Experts of a small language model.
Size: 12 layers, width 256, vocabulary 32000, 27.3M parameters.
Below are experts of layer 4 (counted from 0) of a mixture-of-experts language model. Rows are named router (the router's row for the expert), down (a neuron's output weights, with its number) and show model dimensions 0-255. Each number is 128 + 32 x the weight over its row's rms, rounded and kept within 0 to 255.
Before each expert's rows: a language model's description of what the expert responds to. This comes from a sample of Wikipedia text that the model never trained on.

# expert 10
Periods, line breaks, semicolons, section-heading == marks and table cell pipes ending a sentence, row or heading.
router [119 116 128  33 154 145 141 136  86 147 112 142 119 102 168  93 162 111 176  76 123 130  94 118  82 148 128 151 194 183 106 150 116 222 137  56 149 133 142 124  78 129 212 159  88 174 101 172 117 103 148 123 138 159 106 112 133 134 119 110  83 122  70 144  75 139 129 138  68 189 108 110  94  93 180 176 150 144 152 136 130  98 134 118 106 184 119  82 129 104 169 129 114 141 128 106  66  83 126 154 117  37 126 107 119 116 176 120  71  98 121  97 109 124 117 175 124  55 114 127 148 110  88 123 117 167 134  92 127 133 146  82  68 103 191 149 165 139 125 132 139 114 145 204 132 171 190 123 167 161  83  86 127 116 134 124 121 176 152 146 132 171 104 124 143  68 143 148 136 152  75 110 176 151 114 103 181 127 152 124 117 166 107 131  82 147 112 160  99 105 121 124  94 130 152 146 118 115 151 137 106 145 132 123  76 107 167 138 117 121 119 142 155 135 150 186 118 158 155 110 191 189  92 160 143  85 123 147  98 113  63 106  92 123 168 135 161 133 155 162 149 164  52 101 144  87  79 163 116 134 176 163 119 113 149 161]
down1 [127 143 130 219 110 176 112 104 142 113  87 111 153  87 111 103 160 165 107 154 122 120 176 115 182 153 119  95 151 173 125  72 134 126 122 102 122 118 174  84 132 119 150  98 108 105  88 119 141 120 165 158 145  94  84 130 153 120 184  63 127  94 129  69 204 150 133 170 110 131 124 125 105 144 118 100 134 163 164  90  84 138 165 146 197 107 121 154 198 154 143 144 129 157 162  77 144 112 167 100 100 161  75  78 146 114 108 133 140 129 136  91 116 111 162 160 142 117 161  89 151 180 173 132 159 108  86  57 111 131 125 125 135  76 122  55  58 164  72 140 150 102  85  75 104 145  97  98 116  60 110 158 111 160 123 124 179 102 114 108 112 151 107 126 118 121 187  98  97 117 142 114  69 121 203 112 108 207 136 126  94 129 135 166 136 113  68 155 233 161  62 105 120 105  97  64 126 115  77 100 124  68 160 115 155 127 153 110  92 125 100 146 173 137 116 159 163 114 108 175  74 145 119 125 129 145 155 149 126 203 131 157 136 137 110 178 132 117 124 166  85 119 140 138  93 116 130 142 138 131 104 131 150  82 116 163]

# expert 9
Closing parentheses, brackets, braces and quote marks after foreign-script glosses, birth years or formulas, e.g. (born 1986), "Азбука").
router [129  62 127 142 168 130 135 134  84 151  94 128 147 115 184 117 165 153 166 145 119 120  70 135 116 130 157  57 127 138 119 118 138 139 161 105 171 121 130 150 111 144 109 151 141  99 138 152  39 149 105 162 127 162 140 145 152 121 114 185 134 126 152 128  91  97 124 178 119 106 136  98 125 132 146 158 121  90 104 119 118 122 122 103 138 174 175 135 155  67 147 114 109 136 131 120 125  56 139  89 148 112 164 137 118  97 171 150 108 168 131 110 119 103 177  90 122 106 152 131 126 161  99 129  81  96 161 116  95 125  85 147  98 137  96 139 101 138 105  98  96 136 158 143  80 133 197 137 169 101 108 144 134 157 146 130 117   3 167 176  92 135  57 155 162 198 182 104 180  89 122 158 129 102 112 115 157 127 140 114  84 159 124 131 119  95 170 181 172 115 107 131 147 168 144 190 128  70 141  77 120  97 133 210 189 136 136 174 171 181 134 111 125 203  98 106 166 118 191 119  96 139 123  87  88 104 115 171  68 102 151 126  45 139  66 145 145  95  75 118 132 153 146 101 137 112  74 147 114 139 180  48 138 101 165 129]
down0 [120 128 142 132 136 194 182 143 136  84  94  89 134 122 157 157 122 140 180 166 133 172 158 121 124 112 123  82 131 161 112 125 183 155 123 112 149 117 145 120 125 152  44 189 119  88 107 108 133 133 127  88 150 139  98 145 117 126 170 141  92  62  96 129 140 124 135 108  91  96  83 147 120  99 144  86 133  88 142 129 140 127 121 107  94  92 125 142 114 154  85  59 187 158  97 127  89 111 156 124 134 157 134 142 201  64 143 107 124 124 103 103  88 213 181 150  98 156  82  78 174 101 125 174  71 113 116  98 179 108  59 119 132 137 156 112  83 206 117 119 111 128 195 129 128  80 161 119 126 178 105 123  99 191 217 143  83 116 133 117 185 143  76 119 122 158 130  86 180 152  97  73 166 145 110 112 150 140 140 150 128 110 122 119 158 112 127 112 136 129 144 120 214 134 105 105  77 233 120 157 109 134 158 147 135  97 171 131 132  97  94 112 198 117 127 150 122 167 185 138 121 142 132 114 116  84 129 124 163  85  92 170  96 127  98 119 126 111 120 152 131  93 128  96 122 178 123  63 170  77 113 130 187 113 165 118]

# expert 3
Middle and ending pieces of rare words, Latin taxon names, foreign names and Thai script, e.g. Fusicladium, aromatic, Júlíus, endocrinologic.
router [ 77  82 123 187 148 111 112 109 101 156 113 141 126 101 148 112 110 158 157 113 128 127  73 158 108 120 132 114 130 112 129 139 147 158 152 116 183  89 143 131 121 151 135 196  65 145 154 120  87 154 132 148 120 169 129 104 157 100 136 129 157 155 103 164 113 106 139 179  58  87 142  97 149 172 165 116 104 115 133 122 139 124 125 110 171 151 174 119 164  73 143 144 102 175 173 123 134  69 152 117 144 122 219 126 142 129 199 129 146 140 158 111 118  76 139 133 153 111 125  93 125 156 165 139 115 109 149 137 109 163 140 140  95 114  88 122 115 165 122  72 114 131 116 180  91 134 163 109 145 105 135 153 139 168 120 139 101  88 179 175 115 112  81 126 146 174 163 126 162  84 168 150 171 113 113 135 175 111 136 117 114 153 183 145 120  83 231 131  82 165 121 137 145 167 135 148 108  73 119  86 144 130 109 186 160 115 116 141 201 179 199  86 146 173 132 117 127  47 207 101  79 142 146 127 115 116 149 139  83  69 160 139  76 156  13  68 168 121  94 130  73 150 123 110 127 125  46 109 135 143 164  86 149 145 137 114]
down0 [155 121  75 120 183 168 124 131  96 148 124  73 172 162 179  70 139 170  66 118  94 103 147 165 177  88 124 107  75 149 187  75  93 140  84  74 125 170 130 107 138 136  91 106  75 125 134 139 165 130 125 112 126 157 101 176 160 187 111  83 138 139 139 214 162 106  60 168 115 151 128 121 160 145 135 141 166 100 173 214  71 101 191 136  89  84 106  93  38 138 156 132 145 142 173 135 121 154 164 146 212 158 182 141 177 132  98  93 160 140  76 168 155 115 147 124 129 118  89  76 123 161 153 145 112 119 145 131 117 115 130 138  70 161 130  85 117 141 171  96  93 122 134  78 116 137 130 107 138 139 109 176 136 152 145 135 172 140  95 153 192  88 175 168  89 120 127 142 100 108 149 129 121 122 162  63 117 144 117 151 151 124 122 112 123 124  94 167 128 128 156 135 161 165 138 126 143 120 145 117  77 115  97 108 143  95 129 163 157  99  57 139 136 119 180 122  99 100  87  92 130 197  92  96 106 109 156 105 164 124 175 100  77 143 173 134 125 127 119 143 115 142 136 125 185 146 122  94  77  63 120 133 164  81 132 160]

# expert 5
Digits, years, decimals and numeric punctuation in tables, infoboxes, coordinates, chemical formulas and score lines, e.g. 2021, 43.20, 0.
router [ 91  87 123  73 155  93 118 121  92 111 154 110 195 124 146 109  33 148 149 119 116 208  99 208 111  98 157 132 119 142 179  94 151 138 152 148 196 121 103 145 124 142  87 133  89 156 116 131 147 185 145 124 126 169 175 157 138 120 148 113 148 129 170 157 149 134 119 151  69 122 144 141 127  94 156 135 145 128  54 106 142 116 139 140 143  96 115 220 154  98 134 151 101 144 130 141 113  96 118  89 126  83 128 136 156 125 137 144 108 188 133 109 148 108  91 101  74 107 140 143 109 187 102 114  50  81 153 152 134 147 161  96 149  97 172 150 141 119 146  97 124 219 123 133 102 154 129 111 162 102 210 101 135 129 107 183 170 120 123 190 166 115 186  78 183 155 157 133 188 122 169 158 166  74  97 160 135 118 148 112 119 129 133 172  75 122 100 143 137  86 120 130 119 134 161 170  91 101 123  95 132 112  60 178 133 134 112 134 179 133 185 117 106 186 114 106  86 115 161 102  67  98 126 116 104  84 132 105 184 117  84 119  79 122 107 114 134 143 104 138  96 156 103  81 142 173 162 143 150  97 150 132  86 202 106 164]
down1 [106  94 135 142 150 167 141 149 152 160 105 108 115 161 149 151 168  89 144 133 150 133  99 123 114  91 119 128 112 128  97 165 137 158 111 105 122  57 106  76 155 106 185 108 112  55 116 122  78 129 122 124 108 160 101  88 149 156  92 165 155 142 143 141  99 135 158  61 196  56 119 151 151 109 113 124 186  85 141 112 176 129 187 156 112 105 158 174 134 108 200  86 103  93 121 170 121 102 146 106 162 158 161 167  77 129 137 118 148 124 131  95 151 140 173 127 148 172 126 185 187 115 121 161 100  90 148 120 155  94  88 149 114  97  80 111  84 173 161  66 111 154 156  78 146 113  92 165 186 135 144 151 159 144 115 111  82 115 129 113  93  81 117 146 104 199  84  75 124 146 123  90 136 106 119  63  86 116 150 157 150  14  93 134  91 113 100 119 139 132 113 148  61 192 152 156 147 149 139 122 113 115 210 121 109 128 144  85  82 119 156 129 131  90 194  91 123 141 104  75 189 117 103 127 144 130 129 117  69 124 143 124 155 149 111  85  98 133 197 163 119 132  97  99 112 145 103 111 109 181  93 189 137 116  89 103]

# expert 6
Relative words, pronouns, numerals and table or chart header words, e.g. that, which, first, two, Other, Year-end, Number.
router [125 103 144 118 133 116 129  60  71 122 167 117 195 100 159 144 137 109  76 113 146 139 173 115 132 107 145 134 124 164  73 138 195 120 165 134 136 126 124 112 139 152 154 159 165 175 148 135 140 163 144 198 122 131 161  86 103 101  76 110 148 183  83 199 131 133  96 170 117 101 142 120 143 124 141 127 112  88  85 159 143 158 120 117 120 132 178 110 165 153 133 108 132 159  95 118 169 100 131 133 102 125  80 106 130 143 152 140  66 107 105 145 127  93 158 135 147 166 140 112 120 135 160 127 122 126  86  70 146 163 199 110 118 141 212  93 123  83 159   4 167 163 132 129 120 171 145 149 176 134 142 161 104 129 118 118 100  97 186  93 107 132 139 137  93 136  85  85  86 127  90  98 163 144  49 155 129 152 138 111 124 139  78 147 143 210 154 157 110 147  88 142 139 149  29 117 132 114 132 123 115 114 139 164  86 120 133 125  72 155 100 166 107 174 115 126  63 211 174  96  98 167 102 164 128 115 138 124 189 121 127 157  74 153 203 111 111 176 152 134 108 137 172 114 137  63  77 131 109 136  93 122 140 166 140  93]
down1 [129 116 158 139 134 117 122 113 167 126  85 109 149 131  89 141 120 179 105 132  67 125 114 103 104 153 140 103 126 120 134 135  98 156 109 186 156 145 100  90 222  99 118 169  81 145 176 186 125 169 129 139 143 123 136 148 123  79  97  94 123 151 147 152 160 144 129 105 115 124 195 146 149 116 152 192 175 162 135 115  97  68 178 149 110 114 140 133 128 108  77 142  75 119  98 118  79 189 151 152 187 181 126 162 100 161 113 127 175 141 131 164 100  92 102 133 150 103  93 123 136 194 145 183  62 149 102 130  91  66 164 138 128 113  98 145  92 140 124 155 106 117  81 128 138 111 143 111 159  88 104 173 160 167 118 133 181 129 152 130  86 131 145 111  82 161 114  97 161  78  58  42 133  90 147 122  53 132 160 154 144 191  85 137 173 142 161  74  59 202 120 175 139 139  93 118 107  97 147 108 138 118  92  99 123 173  91 110  94 152 181 156  93 182 152 152 149 108 114 144 123 131 113 160 133 211 160 118 125 106 132 122  96 148 128 153 166  83 114 120 167 154 125  83 162 125 134 141 140  99  90  66 120 135 191  71]

# expert 8
Word-internal pieces of names and rare words, plus apostrophes, quotes and open parentheses, e.g. st-ub-born, Bill-er-icay, Mut-ant.
router [ 87  47 140 106 134 124 138 136 154 134 221 112  91 136 110 146  84  53 131 139  76 146 145 164 107 123 132 170 112 181 150 152 112 111 150 142 197 156 163 149 109 230 126 125 160 106 121 113  97  96 139 164 146 107 102 143 150  79 141  76  94 109 112 119  99 115 121 131 123 124 119 174  97 103 176 202  96 142 110 103 176 122 126 154 133 116 121 142 139 109 150 177 113 121 134 140  90 136 134  85 134 118 177 120 144 114 161 146 143 107 136 141 119 117 132 182 137 131 118 127 177  88 156 194 163 129 109  98 113 136  49 103 172 157  89 110 128 148  95  75  65 155 101 124 134 132 179 137 123 100  67 134 113 160 134 150 131 154 103  98 142 128 129  78 177 121  45 111 163 111  92 128 130 155 157 198 113 159 172  96 112 122 137 155 138  94 102  86 118 126 139  94  98 130 150 184 124  99 136  93 116 165 106 172 139 127 137 141  99 124 133 177  64 108 149 127 151 103  53 134 123 164 139 129  74 141  87  96  92 111 125 129 126 126 133 178 151 152 205 152  54 147 227 144 105  47 124 130 108 100  80 153  62 120 170 133]
down0 [141 117 147 138 153 133 119 151  96 106 125 113 136 134 140 138 100  60 111 149 110 148 122 102  97 150 142 104 101  53 163 147 144 155 130 155 110 114 186  88 112 128  65 153  76 130 145 132 114 137 190 111 199 152 134  77 110  96  70 156 136  88 154 179 110 150  87 108 100 107 115  95 158 151  75  95 153 141 127 111 130 147 132 145 150 147 142 168  85 100 153 133 137  84  75 126  77  87 113 134 164 152 204 150 134 117 140  94 110 165 114  68 121 142 136 117 140 116  97  98 117 135 213 109 113  83 159 149 144 105  83 128 105 157 125 119 115 107 202 126  80  66  94 224 156 166 141  91 171 158 106 129  97 147  79 165 132  88 120  98  68  78 118 129 173  99  84 160 144 105 171 120 144  92 106 168 136 163 157 174 110 129 143  90 102 165 127 153 149 125 148 125 157 184 164  90 150 132 143  56 169 145 174 177 212 117 133 111 139 110 129 213 131 122 124  86 163  76 156 144 206 132 131 131 156 120 138 142 140  76 101  87 134 141 105 119 112 151 124 137 176 138 133 187 110 181  84 127 101 170 106 157 156 109  96  68]

# expert 2
Common nouns and plural or possessive s endings after the, a or his, e.g. season, government, schools, 1850s, William III's.
router [142 125  71 131 122 186  95  86 123 139 111 156 141 140  55 115 155 107 102 167 130 154 146 162 134  97 119 149  99 145 100  96 194 133 140 127 134 116 122 129 159 137 136 208 131 128 129 166 111 148 141 131 123 110 142 133 131 160  97 169 136 145  98 116 146 111 121 161 129 130  51  67 187 113 116 122 112  73 118 117 150 178 111 157 121 199 167 104  94  95 160  93 124 121 133 115 129  67 115 104 138 125 119 142 104  93 165 132 187 108 128 138 145 129  92 112 129  69 120 121 121 158  82 138  96 109 159 103 137 125  20 136  50 141 120 139  74  91 100  19 117 159 136 173 126 102 119 174 118 158 135 128 124 116  96 130  63 153 171  80 122 114 191  88 131 131 169 192 101 126 122 146 171 115 106 150 111 203 126 111 136  85 104 136 177 145 140 151 125 139 110 117 130 162 115 118 146 131 196 159  98 170 125 123 154 178 154 158 168  61 176 173  96 109 200 111 137 107 123 139  89 129 130  33 142  90 136 178 159 150 129 116 122 152 128 114 124  89 130 145  57 124 142 157 113  60  86 164 193 151  88 123 109 154 158  87]
down1 [114 140 211 141 136  99 157 146 108 107 154 146  73 139 136 111 117 130 181 100 150 110  96 104 177 169 177 137 131  74 111 106  48  79 147  97 121 140 128 116  65 103  85 123 148 112 121 126 172  98  75 131 124 133 148  67  72  72 190 107 124 118 100  82 133 106 139  83 143 139 119 166  58 104 167 155 166 193 109 155 157 144 100  92  94 186 123  72 134 129  91 135 132  68 101 122 180  54  86 120 116 124 118 147 104 139 146 146 183 158  87  54 143  33 127 159 128 143  80  86 118 150 172  92 141 135 161 158  87 179 134 155 178 118 130 134 135 143 170 206 102 102  95 135 132 129 140 117 125  85 128  86 141 157 170 187 145 129 116 144 141 119  76 109 179 115 142 136 194 154 154 113  57 148  75 147 155  89 173 134 142 128 174 112  67  96 172 135 123 130 134 111  83 107 156 121 137  84 109 120 133 134 144 107 147 140 151 153 124 127 124  97 164 151 145  87 128 142 134  97 159 148 119 116  97 189 133 108 190 163 129 118 138  70 159  93 152 136  95 189 103 136  97 171 126  90 112 141 133 127 153 140 175 150 115 145]

# expert 12
Words within proper names of places, institutions and people, e.g. United States, University, New Orleans, Oslo, John.
router [141 140 115 145 174 126 132 166 115 139 164 145 118 119 112  97  94 102 149  99 156 157 119  94 123 121 134 136 113  89 117 173 137 186 151 169 119 124 138 113 119 143 151 169 115  50 113  79 123 105 137 174 146 108 181 107 112 113 142 121 128 128 128  68  95 125 124 150  85  80  75 107 130 162 102  98  88  61  92 141 173 149 120 152 111 190 151 117 116 104 134 107  89 125 117 144 139 105 122 190 120 132 172 122 167 108 191 137 139  73 124 116 148 157  94 124 144  85 128 108 133 175 183  22 119  98 143 156  89 138 172  89 113  98 161 156  98 137 135  97 101 141 135 202 139 123 204 117 154  89 119 149 142 148 166 180 123 139 130  91 104 125 109 133 156 116 100 178 213 137 136 189 139 130  58 128 115 115 165 150 104 115 135 120 121 163 116 142 181 114 135 114 132  71 126 126 170  74 111 177 115 111 175 141 120  96  23 115  75  96 195 138 128 166 100 127 184 111 175 148  83 131  86  47 147 134 127 170 118  82 113 124 174 140 113 157 114 191  97 122 128 125  99 141 144 143  87 147 119 218 169  94 128 195 100 127]
down0 [150 138 196  90 107 166 189 154 100 136 139 166  87 118 177 123 180 172 174 127 132 172 105  80 150 161 147 147 194 122 143 144 103 108 104 146 161 135 153 108 172 194 137 137 139 113 186  85 150  78 104  95 162 160 134 111 101 117 114  77 103 122 161  96 124 140  81 144 113 162 173 136 111 119 146 151 153 135 112 205 108  90 126 105 161 105  75 132 173  99 101 129 120 188 130  66 102 151  76 149  92 105 171 188 121  66 149 100 106 180 160  92 143 107 127  79 115 106 147 102  90 216  92 146 111 195 130 129 101 116 104 151 106 109 115 142 109 165  77 139 101 101 152 102 138 166 161  99 111 128 108 145 155 174 159 198 153 112 185 130 133 168 144 126 164 123 142 126  85  91 113 107 103 160 112 131 140 139 124  82 144 102 101 100 140 148 144 181 126 129  74 122 197  93 150 142 128 159 103  95 177  73 137 155 111 155 150 108  97 151 140 122 188 172 137 172 144 128 121 189 132  67 196 121 122 102  78 108 136  96 105 182 200 102 111 133  97 135  94 158 168 142 176 135 155  96  56 151 124 124 120 149 173 140 126 116]

# expert 4
Articles, possessives, commas and "and" joining phrases in prose, e.g. the, a, his, or, "Life and career".
router [104 145 100  83 152 108 120 166 113 192  90 144 141 124 155 130 143 136 134  87 104 200 163 182  99 165 118  96 144 126 116 143 143 159 140 132  72  93 125 109 147 212 144 128  83  93 125 149 144 101 206 147 169 170 137 112  94  87 122 124 159 128 100  70 121 145 161  78  93 212 157  71 115 114 115 137  97 147 185 100 159  88 120 146 105 153 119 170  96 142 141 105 118 168  85 115  94  94 126 166 157 109  85 116 145 112 147 129 119  60 133 134 114 141 132 201 102 129  94 137 133 110 134 150 135 201 117 120 134 127  73 147 171 150 120 118  91 136 114 115 103 107 155 135 137  98 125 130 147 146 151 131 122 138 157 117  95  98 160 157 122 135 155 160  86 150 184 153 152 122 189 144 134 134  86 128 134 104 154 126 128 115 112 121 159  95 178 184 149 198  66 133 100  98  88 136 166  85 134 125 174 104  98  25 129 157  89 134 129 165 103 143 112 131 156 174  90  98  75 149 119 133 106  96  77  87 118 166 113 127 129 150  79 177 120 174 167 111  62 133  93 122 173 111 132  82 238 163 141  89 106 146 133 208  94 174]
down1 [ 87 184 110 118 110 147 176 162 196 126  36 143 135 116 123 168 137 127 133 170 154 179 162 108 126 115  98 141 129 191 124 119 113 188 112 104  98  91 159  82 141 140  95 115 149 163  98 198 153  81 136 121 172 119  82  77 164 135 126 129 150  96 151 107 155 134 143  94 102 129 131 163 118 121 115 132 169 113 135  92  77 128 174 137 140 159 158 147 137 134 146 195  63  80  80  76 158  87  96 141 121 136  97 129  76 110 157  80  82  96  86 159  99 173 155  79 156 130 127  98 155 151 170 145 167 122 123 118 106 142 148 143 115  71 174  89 169 146 162  88 166 106 188 162 119  87 105  89  86 134 138 153 139 154 139 121 103 109 119 119 149 187 108 128 139  85 100 148 153 130 111 136 127 165 135 134  77 115 135 101 103  92 129 196 109 163 151  83 113 132 122 169 137 180 132 221 162 163 110 103 127 161 175 188 150 120 124 115 130 106 182 128 123 141 111  94 150  77  88 106 172 129 216  91 157  44 157 136 101 147 158 116  61  94 152 127 127 104 129 133 161  84 174 148 111 125 152 113 135 166  60 108 123 111 183 115]

# expert 7
Surnames, place names and inner pieces of proper nouns in sports, biography and cast lists, e.g. Duchamp, Raposo, Philadelphia, NASCAR.
router [118  91  99 186 153 128 101 142  97 124 109 124 135  47 132 111 112 135 172 130 144 111  82 170 129 122 107  85 159 113 110 126 167 150 157 114 168 108 114 145 104 143 112 168  94 129 118 134  98 136  98 152 164 165 185 110 122 107 131 118 161 108 110 127 160  88 171 151  72 105 116  86 149 131 140 161 113 111 111 138 113 112 115 103 136 128 118 114 159  78 164 128 103 170 148 142 111  85 168 139 146 112 214 120 120 121 163 159 130  51 134 111 101  69  99  82 119 107 124  99  89 144 167 150 153 106 152 125  99 138 195 164 111 132  84 118  95 128  93  83 144 144 159 156 119 161 131 123  97  90 130 154 144 186 121 140 151  95 182 170 105 136  70 124 150 179 175 106 170 111 129 166 155  95 126 123 148 104 185 103 104 145 146 165 115  65 201 141 113 141 135 124 144 133 113 154 134  81 157  75 105 118 142 190 155 145 113 122 162 132 205 116 127 202 112 108 118  63 173 122  76 170 151 129  98 106 112 147  56  83 132 103  47 136   0 140 115 125  78 133 130 157 109  98 108 109  35 130 132 145 192  88 137 102 186 141]
down0 [159 145 104 109 140  81 167  70 171 115 101 159  93 150  88  98 158 176 149 179 159 140 132 180 165 124 107 107 179 135 160 167 111 114 183 127 149 126 121 179 172 126 133 143 143 127  82 147 169 156 128 147  76 150 136  98 192 108 150 107 128  86 192  90 114  66 177 184 129  87  67 125 137  61  94 167 103 162 131 162 158 141 126 125 128 163 137  88  61 110 130 140  66 108 139 186 147 125 115 102 159 181 159 176 117 171 143 108 203 166 122 107  73 151 104 142 155 152 138 146 140 203 155 117 168 116 135 168 131 165 182 125 100 129 168 193 169  92  96 128 116 129 151 114 146 136 207 137  78 106 153 124 173 117 147 115 182 108 132 170 121 147 132 159 193 127  49 109 118 114 114 151 127  79  91 121 127 122 152 164 140 127 152 139  46 140 147  88 120 106 194 120 139 152 138 158 136  78 129 109 139 110 126 102 102 142 158 146 151 128 167 117 106 157 132 111  96 100 144 169 160 170  93 128  75 106 133 104 173 182  95 162 137  87 179 148 142 146  64 124  94 167 151 171 133 127 160 132 156 137 101 142 158 130 187 120]

# expert 11
First piece of a word, often a capital letter or sentence-start word after a quote, bracket or pipe, e.g. "Hugette", Phred, He, A.
router [128 171  64 185 106 142 122 158 101 155  98 148 107  83  90 113 137 130 146 137 133  82 102 122 126 143 120  67 127 152  81 145 141 214 180 118 150 144 122  74 178 129 201 135 180 199 142 159 103 106 126 163 151  79 117 102 140 153 167 154 128 157  89 125  56  72 103 100  64 101 142 122 151 138 135 159 130 100 198 134 140 151 121 128 144 148 172 142 137  83 121 146 106 125 202 176 156 132 124 130 107 111  92  99 129 122 200 126 132 155 125 124 118 139 163 148 122 177 135 118 123 122 122  99 153 153 116 141  67 111 109 109 155  79  96 134 130  81 134 174 120 131 107  77 136 109 136 149 107 139 151 116 117 146 142 109 172 132 108 101  82  97 190 166 143 203  84 186 163  85 138 169 179 127 116 114 160 114 149 108 129 146 108 163 138 116 106 156 121 125 137 118 127 153  68 193 153 113 130 136 175  99 100 158 136 139  89 112 125 176  77 144  43 133 117 130 125 127  94 134  87 180 166 154 135 121 136 105  47 114  72 125 103 179  72 163 176 163  88  82 153 132 101  93 155 216  80 153  81 140 104 188 121 119 112 147]
down0 [136 126 120 139 148 124 116 141 157 105  96 119 109 189 179 133 214 116 127 224 145  72  63 153 170 128 132 159 190 115 149  86 120 192 150  66 141 128 153 118 141 178 119 156 128 102 134 120 165  86  65 129 168 146 124 150 126 173 163 135 119 146 111 129 150  56 164 119 130 121 140 122 116 142 146 159  37  90 119 156 174 115  77 131  96  81 149 153 148 108 149 106 166 189 113 163 143 141 151 105 122 174 228  75 102 130 100 156 143 171 162 121  90 122 110 209 134  97 150 210 129 100 105 139 151 129 156 119 182 111  95  80 142 181 135 177 208 162  83 180 136 139 176 110 112 131 115 115 166 114 131 110 139 121 133 157 119  96 102  75 120 162 148 114 119 151 120 117 106  81 122  93 156 119 173  91 140 120 122 168 112 112 182 117 129 144 120 131 134 114 105  74  92 116  97 137 117 129 140 142 103 122 135 125 115  62 135  95 169 155  76  85 102 111 154 133  48 101 116 126 129 142  72 104 168  64  93 150 142 124  79 137 125 144 130  88 126 126  99 124 113 135  63  94 143  74 139 149 147 122 133 113 144  72  86 124]

# expert 1
Hyphens and dashes inside compounds or starting list lines, blank table cells, and subject pronouns he, she, they, e.g. non-families.
router [121 130 116 124 157  55 118 106 114 130 107 112 142  98 163 109 123 155 145 100 158 204 121 133 121 147 124  81  96 136  92 135 153 186 138 133 182 137 140 160 150 109  76 156 130 169 143 129 109 152 108 165 108 155  99 150 129 110 126 153 101 141 102 151 119 116  93 138  96 133  52  96 144 117 112 112 129  89 156 131 149  63 101 115 149 173 131 133 157 108 123 112 108 151 184 130 145 106 141 112 123 134 155 116 140  96 177 127 142  55 129 118 110  76 135 167 149  83 135 139 143 156 132 129  68 139 124 104 115 106  74 123 188 113 111 143  84 155 133 150 119  97 124 209 115 159 232 106 107  84 108 159 130 158 149 117 143 136 132 161  85 124  55  83 208 189 178 130 127 113 176 162 118  80 138 121 158 144 185 175 104 116 143 154  91  61 184 151 176 138 108 155 121 175  97 167 134  90 114 115 121 110 116 145 112 141 123 157 167  92 103 192 142 126 143 110  38 145 109 142 109 174 131 138 131 178 119 132  40 128 139 131  66 115 115 113 128 119  59 118 118 136 104 109 134  80  59 114  35 106  88  50 101  93 125 175]
down1 [ 87 158 118 100 133 178 135 118 145 172 142 145 115 104 144 160 135 171  91 164  73 163 176  92  85 125 143 150 115 179 157 158 131 119 115 142  78 150 153  70 151  85 130 104 186 156 129 188 147 148 123 144 103 126  98 153  96 119 153 129  64 107 126 173 127 127 108  83 133 127 129 106 138 124 118 135 144 150 180 116 138 114 136 172 141 176 155 125 141 113 118 175 199 131 128 128 132 175 156 133  57 102 154 156 129 148 120 162  85 119  87 156 160 146 138 172 146 110  88 198 154  33 128 176 166  97 130 109 110 139 140 101 123 176 121 109 172  66 119 105 146 141 124  72 109  67 128 130 174 106 132 146 103 115  72 180 105 118 113  83 163 131 142 147  61  99 130 117 110 154  88 147  99 135 120 140 159 158 122 170  79 139  98  86 146 152 111  98 172 133 123 120 125  92 170 111 150 199 135 124 129 140  77 153  76 212 108  94 134 139 139 116 154 103 158 147 156 189  87  95 148  83 131 208  33 126 133  96 124 144  62  97 147 146  71 110 164 146 132 151 191 168 144 107 110 198 101 139 113 111 160 148  92  68 158 105]

# expert 14
Line breaks, dashes, colons and field labels in infobox-style lists, e.g. Location, Born, Family, Suborder:, Released.
router [109 130 132 155 115 117  97 118  84 153 168  69  88 155  80 130  89 154 125 166 104 101 135  82 124  89 115 104 119 143 170 118 136 154 114 111 159 115 116 131 168 148 189 133  85  81  98 102 184 149 128  68 143 176 134 129 185 129 137 100 173 124 114 150 124  33  94 112  84 149 132 124 112 134 171  89 148 128 141 146  96 159 121 151 122 135 129 166  98 146 129 120  86 134 142 124 103 108 141 160 214 107 144 153 173 134 108 157 126 141 131 142  87 150  83 115 114 113 109  75 116 116 148 137 131 103 157 156 146 197 117 170 174 104  52 158 126 115 126 122 133 129 141  87  83 118  53 190 169 102 123 154 195 180 165 117 121 104 184  84 121 128  82  97 103 137 169 125  58  85  42 217 115  92 155 112 124 113 125 116 164 122 138 116 176 143 140  97 208 121 133  78 108 125 118 151 112 123 138 149 150 151 168 118 137 120 117 107 150 173 154 106 129 123  79  77 104 112 147 148 127 114 121  32  91 105 143 125 109  85 152 128 109  82 177  86 149 136 117 100 120 106 169 120  79 204 170 144 191 176 128 122 104  57 153 137]
down1 [197  84 134 118 196 166  89 200  89 143 106  82  74  96  81 132 107 155  99 149 155 113 152  85 134 168 115 171 133 157 128  96 133 128  97 156 164 103 118 135 126 102  72  85 185 166 188 168 101 104 142 130  98 134 170 118 150 117 163  98  94 106  64 139 159 153 167 214  90 119 120 128 155 152  81 167 114 133 154 136 101 128 159 143 203 158 200 126 176  84 161 106 192 123 124 168  96 149 145 126 126 137 108 141 156 154 129  39 122 115 147 158 126 105 140 128 147  87 126 104 118  86 146  79 150 146  83 140 151 121 132 115 106  91 101 124  42 112 104  91 162  45 133 131 153 141 158 125  89 118 190 107  75 108 116 112 110 126 159 145 166 128 167 102 118 142 125  95 189 127 114  80 171 115  94 126 181 181 125 134 171 178 118  89  84 119 146 133  84 109 112 152 166 140  91  95  85 111 116 160 102 144 112 141 129 137 113 135 142 118 149  96 121 104 140 124 168 137 103 107  83  96  99 121 150 112 119 105 131  99 112  39 139 142  76 143 115 120 146  94 135 161 111 126 206  85 169 103 164  86 155 169  92 131 179 149]